Weights of a small mixture-of-experts language model, trained from scratch on English Wikipedia.
Size: 9 layers, width 256, 50M parameters.
Experts: 64 experts in each of 8 layers, 4 picks a token, a softmax router.
Training: a variant of Adam for the experts, 361M tokens, 5590 steps.
Below are experts of layer 2 (counted from 0) of a mixture-of-experts language model. Rows are named router (the router's row for the expert) and show model dimensions 0-127. Each number is 128 + 32 x the weight over its row's rms, rounded and kept within 0 to 255.
Before each expert's rows: "gets" lists some tokens that make up at least twice as much of what it gets as of all text; "comes after" lists some tokens at least twice as common just before its tokens as in all text. This comes from a sample of Wikipedia text that the model never trained on. Tokens count by the router's weight.

# expert 59
gets: ".", "3", "4", "2", "0", "5"
comes after: ".", ",", "==", ":", " ==", " sw"
router [135 149  88 123 158 147  59 122 144 169 128 110 144  76  92 120 124 136 125 117 151  99 153  62  97 148 127 168  95 101 112 109 125  86 137  93  89 101 105 125 117 114  37 101 137 119 164 132 151  86  82 101 104  83 107 150 140  78 166 132 139  78 140 123 130 102 139  93 142 199  87 148 109 114 121  94  83 166 112 172 113 145 110 169 127 125 143 165 107 147 177 181 133 173  97 187 136 106  91 123 129  84 108 155 119  68 119 159 193 158 139 140 135 135  84 115 159 155 167 115  95 107 146 120 146 137  79  68]

# expert 53
gets: "1", "2", "3", "0", "5", "6"
comes after: " ", "–", " Z", "/", " Sh", " S"
router [103 168 166 179  58 148 115 159 200 140  82  98 128  81 166 133 204 133  83 143 120 188  95  75 114 136 126  69 125 137 149 139  83 134 122 157 102 108 144 171 130 160 150 142  61 133  96 155 146 157 122 125 103 105  79 117 161 157 128 147 110  89 140 144 136 180 190  90 143  71 140 172 102 163 178  62 127  79 117 166 120 157 120 159  91 155 155 129 119 160 155  78  88 130 105 148 103 146 112 131 120 121 136 172 129  64 147 128  96 132 179 132 126 121 185 106 197 103  60  92 124 160  59  72  75 104  97 149]

# expert 0
gets: " ", " (", " —", " $", "(", " -"
comes after: " |", "|", ";", ":", " in", " March"
router [ 71 102 168 111 138 148 108 119 143 167  66 175 107 174 100 126 156 115  81 115 137 102  72 183 153 168 115 120 171 104 137 152 128 117  93 155 105 117 156 110  72 105 137 184 122 110 112 153 157  86 103  96 137  66 109 149  77 118  96 171 117 120 120 164 138 121 149 156 139 103  89 193 134 105 112 144 198 135 129  90 105 113  73 127 124  81 138 136 113 104 151 140 138 168 167 118 200 186 114  82  88 175 146 141  95 124 120  87 145 138  72 163 115  80 151  93 113 235  66  79 164 114 169  94  86 126 190 155]

# expert 29
gets: ":", "==", " =", "=", " ==", "==="
comes after: "-", "\n", ":", " •", "Personal", "See"
router [231  70 161 128 116 151 135  87 125 110 124 149  83 143 102  85 120 149 163 149 127 118 118 147 138  81  92 127 120 166  96 146  98 184 110 101 112 141 148 180 112 162 112  65 164 158  94  72  64 163 173 102 123 143 163 168 151 160 117 117 124 170 120 131 128 169  91 178 106  92  73 154 132 159 164 140  74 148 162  83 129 130 127  70  97 158  45 165 137 115 119  94 151  69 142 115 104  94 148  80 184 140 126 111 198 184 148 118 102  92 116 114 106 144 154 179  94 163 198  97 146 148 144 145 120  76 202 206]

# expert 1
gets: "\n", " |", ".", ";", "/", "–"
comes after: " |", ".", "0", "3", "5", "6"
router [132 166 133  85 160 115 118 108 113 149 110 156  90 145 134 143 144 135  84 152 146 155 112 143 108 181  88 140 132 100 169 139 169 155 127  86 136 142 149  81  89 186 192 132 122 107 137 141  83 132  98 109 112 118 130 142 124 109 122 109  87 127  83 173 119  91  82 133 150 143 179  79 100  77 105 134 114 132 153 159 120 156 172 131 120 162 144 146  71 108 146  67  97  80 140  84 149 138  96  96 116 186 171 136  98  55 147 110 103 133 143 152 187 170 129 154 103 135 126 146 139 127 192 163 153 125 134 122]

# expert 42
gets: " the", "|", " The", " his", "The", " its"
comes after: " of", "\n", " in", " (", "-", "|"
router [116 124 139  92 150 145 176 137 129 119 164 143 104 143 126 126 144 139 125 134 114 127  95 147 124 123  88 104 163 150  73 128 112 150 124 104 177 186 158 143 190 144 143 120 162 137 167 114 130 113 148  89 112 140 150  78 114 116  85 123 146 165 108 103  76 134 106 149 156 130 146 134 108 108 146 158  78 154 168  99 127  74 102 139 199 173 120 150 131  88  97  93 118 106 149 127 100 223 151  90 138  91 136 101 130 138 126 132  89 106 183 135  63 100 148 145  48 101 128 116 126 176 157 181 146 120 194 108]

# expert 62
gets: " was", " is", " has", " had", " he", " have"
comes after: " was", " is", " were", " to", " are", "=="
router [ 95  84  98 160 121  98 147 140 140  77 185 168 154  98 125 152 127 103  99 135 147 146 148 172 119 119 198 187 147  93 152 115 139  88 129 167 143 159 126 129 152  71  82  65  90 194 132 129 161  66 105 120 140 141 121 187 128 122 115 147 133  94 157 172 109 118 143 121  67  92 159 117 152 133 154 104 143 152  77 113 129 117 130  66 137 160 105 151 154 146  78 166 157 144 179  90 146 104 131 153 141 160 122 117 174 138 159 171 141  99  77 133 121 136 102 126 182 126 119 124 111  79 147 111  80 137 160 158]

# expert 50
gets: ",", " was", " is", " |", " are", " in"
comes after: "4", "3", "6", "5", "7", "2"
router [144 146 110  71 152 126 169 166 107 108 168 147  68 166 120 122 106 147 121 123 171  99 170 168 142 126 119 177 122 117 170 154 123 161 121 173 129 162 127  70  83 160 161  98 102  99  81 133 121 115  79 118 125  89 136 122 106  82 189 116 151 133 110 121  95 106 162 146 108 121 155 137 149 172 108 165  73 161  95 138 159 132 124 104 175 124 169  93 125 110  79  96 127 130  95  99 117 144 101  87 103 118 187 145  84 130 131 123  79 104 134 132 144 161 156 107  78 131 143 148 124 150 180 102 121  93 131 182]

# expert 44
gets: " the", " The", "s", "The", "ed", "c"
comes after: " (", " \"", "-", "'", " un", "."
router [154 123 128 162  97 172 124 100 134 157 149 102 137  68 131 101 106 133 147  84 128 116 134 139 108 131 111 131 202 152 110  96  83  79 111  98 138 136 154 202 209 120 131  94 129 153 170 186 114 166 128  71 133 149 127 108  94 157 122  96  89 133 181  86 130 219 119  80 163 137 151 188 120 110 155 186  98 139 147 114 172 144  91 162 127 184 129 148 156 102 174 118 133  87 145 152 112 154 145 111 146 122 182  45 215 128 106 151 120 147 180  70 136 129  79 146 175 101 157 147 151 104 112 131 106 162  97 107]

# expert 28
gets: " ", " votes", " +", " hold", " pre", "ain"
comes after: " |", "|", ";", ":", " Total", " C"
router [ 16 161 123 109 159 168 113 156  96 136 161 125 131 155 101 114 165 111  78 158 127 163  44 101 171 126 159 108 146 124  52 107  74 130 135 177 100 132 117 114 129 134 181 126 180 162 129 107 161 100 135  90 113  77 131  89  95 135 104 129 115 150  88 144 144 164 193 123 131  56 150 133 127 133 159  96 129 152 103 161 119 124 102 193 169  97 125 133 128 110 146 102 117 130 137 183 124 235 105 131 126 101 149 150 114  97 188 107 122 112 127 159 126  93 135  95  72 166  90  97 128 150 107  77 139 110 148 126]

# expert 30
gets: " ", " (", "–", ".", " -", " $"
comes after: " |", "|", ";", ",", " /", ":"
router [ 83 147 153 122 150 145 100 169 140 142 133 171 126 164  96 140  98 150  63 133 136  87  79 163 156 177 111 112 162  80 101 162 109 120 152 127 110 168 174  92  89 121 191 162 155 142 153 142  85 149 103 104 179  70  84 102  90 138  57 163 116 165  96 163 100 158 114 108 129  92 182 115 101 106 116 176  94 158 190  74 163 104  97 141 201 166 164 138  90  80 148 114 146 115 106 159 174 180 101  76 131 174 172  97 143 102 119 108  89 179 120 133  98 149  93 178  76 146 104 116 136 143 129 107  82 108 171 107]

# expert 58
gets: " that", " to", " which", " who", " of", " with"
comes after: ".", ",", " that", " and", " which", " but"
router [113 147  84 122 144 196  61 167 146 118 146  96 123 114  74 142 120 155 115 153 137  59 160 131 160 160 162 186 118  66 106  81 107 130  73  68 147  80 116 188 140 131 118  86  76 151 157 217  83 144 111 168 135 129 128 137  94 138 143  81 110 129 168 139 148  82 106 106 196 209 108 171 100  68 133 135  95 127 143 137 125 169 108 126 119 115 139  87 153  80  69 145 166  92 113  84 118  99 143 142 138  71 146 107 149 144 147 169 105 174 176 118 173 138  67 179 128 119  97 128 130 116 142 107 147 161 104 110]

# expert 20
gets: " the", " on", " for", " other", " new", " an"
comes after: " of", " in", " the", " to", " at", " on"
router [159 140 144 156 134 114 133 133 166 174 108 145 148 182  82 158 151  80 173 148 138  96 189 103 151  97 155 134 138 131 123 178 147  92 127 121 102 196 113  99 109 108  90 105 111  96 151 163 141 126 129 121 117 131 125 180  96 105 133 117 139  92 155 120 203  94 108  69  91 125  90 131  96 146 138 111  94 145 163  91 115 175 105 103  95 136 109 168 175 182 121 151 157 139 130 151 145  24  85 118  58 105 100  56  97 133  99 168 122 148 100 118  92 171 142  74 175  69 121 127 161  76 169 158 110 129 119 117]

# expert 27
gets: ".", ",", "-", "–", "\"", ")."
comes after: "3", "5", "7", "8", "4", "6"
router [145 157 162 105  77 135 123  51 173 149 141 122  92  99 113 164 116 116 129 113 129 161 167  87 134 118 116 118  90 143 173 154 155  69 166  92 143 111 127 105  98 101 153 155  78  86 160  83  92 126  86 141 120  90 108 185 155 145 156 146 111  99 105 127 123  59 120  74  82 183 141 157 141 171  93 143 158  80 116 181 130 116 136  84 137 123 167  97 162 158 167 159 132 111 135 111 130 182 138 137  89 175 128 110 104  89 152 131  81  68 136 170 166 175  83 151  90 169 111 129 132  96 173  91 113 126 114 158]

# expert 15
gets: " the", " a", " his", " an", " The", " their"
comes after: " of", " in", " to", " as", " with", " for"
router [117 129 134  84 141 154  91 141 111 124 183 187 157 140 121 158  71  86  94 134 120 109 159 171 110 175 108  94 191  85 132  52 107  81 144  91 166 133 141 167 181  65 107 143  67 156 134 187 157 153 135  64 124 112 104 114  78 103  66  91 178 139 176 155 145 139 105 111 125 107 120 125 108  93 155 179 109 111 117  98 145 134 120 131 181 138  77 157 114 140  82 119 142 154 132 135 142 167 134 149 106 114 109 105 148 146  86 194 140 115 204  85  99 149 117 126 154  88 112 127 118  72 170 170 106 156 103 139]

# expert 37
gets: "s", "'", "%", "er", "ic", "ist"
comes after: "'", "-", "c", "/", "t", "f"
router [222 123  96  93 124 185 107  86 141 171  60 128  88 155 107 118 140 139 226 136 129 159 164 126 106  36 138 108 152 145 161 118  83 128  89 152 119  91 169 183 142 196  49 148 118  77 109 112  73 148 105 117 131 142 149  87 164 136 132  89 117  90 144 128 175 125 111 143 161 177 124 153 110 138 149 142  73 138 169 160 151 118 146 133  96 177  95 156 199 129 191 143 117  98 127 130  92  47 104 161 174 162 110  97 208 154 120 109 126 120 149  94 124 132 123 155 128 191 169  83 115 135  87 135 143  91 151 166]

# expert 61
gets: "\n", " |", "==", "===", " ==", " ==="
comes after: "\n", "==", ".", ")", " ==", "==="
router [202  82 142  95 123 114 153 164 133 150  95 176 160 115 112 132 133 192 137 154 138  88 169 152 114 137  63 145 115 135 187 128 120 136 158 153 109 135 145 176  71  98  73  90 122 155 130 151  93 169 147 119 159 175 120 169 147 134 170 115 136  81 198 152 123 128 108 182  74  87 113 153 132  74 118 103  90 179 176  91 148 132 137 108 102 173 121 139 187 133 160 119 161 119 148 145 138  49 105  75 119 108 112  82 208 151  84 138 146 157 165 121 124 193 122  92 128 150 195 103 178 110 177 168  86 170 143 123]

# expert 39
gets: "-", " The", "|", " In", "The", "="
comes after: "\n", ",", ".", " and", "),", ")."
router [145 154 116 130 147 148 133 135 123 129 146 139 105 122  60 111 123 206 142 106  89  35 129 160 149 129 113 151 132  98  60 114 121  73 107  49 138 126 143 134 103 118  82 127 142 194 130 123 134 184 106 112 122 167 148 123 127 125 134  96 125 171 124  98  92 123 124 119 154 162 129 127 105  85  93 181 118 163 152 113 137 184  67 117 138 158 180  98 124  95 132 157 210  99 153 128 113 187 143 123 169  88 122  98 139 107 130 140 158 136 144 107 118 112  69 146 124 136 163 153 142 136  95 153 113 149 172  53]

# expert 36
gets: " and", "-", " to", " as", "|", " by"
comes after: ",", "\n", "),", " such", "\",", " where"
router [105 111  92 145  96 170 115  80  76 154 166  83  97 126  69 119 137 154 112  62  78  81 167 157  84 112 144 204 118 155 102  91  76 177 116 108 167  87 131 135  77 120  92 117 156 124 151 159 146 142 100 160 120 136  82 140  91 100 120  93 139 166 120 152 133 155 166 175 125 164 151 119 165 112 136 165 171 127 121  90 136 149  95 141 152 163 165 104  86 122 108 195 156 144 112  93 114 176 133 159 145 145 124  98 151 123  77 182 194 117 134 139 126 157  73 157  75 127  87 146 159 106 173 143 141 143  65  35]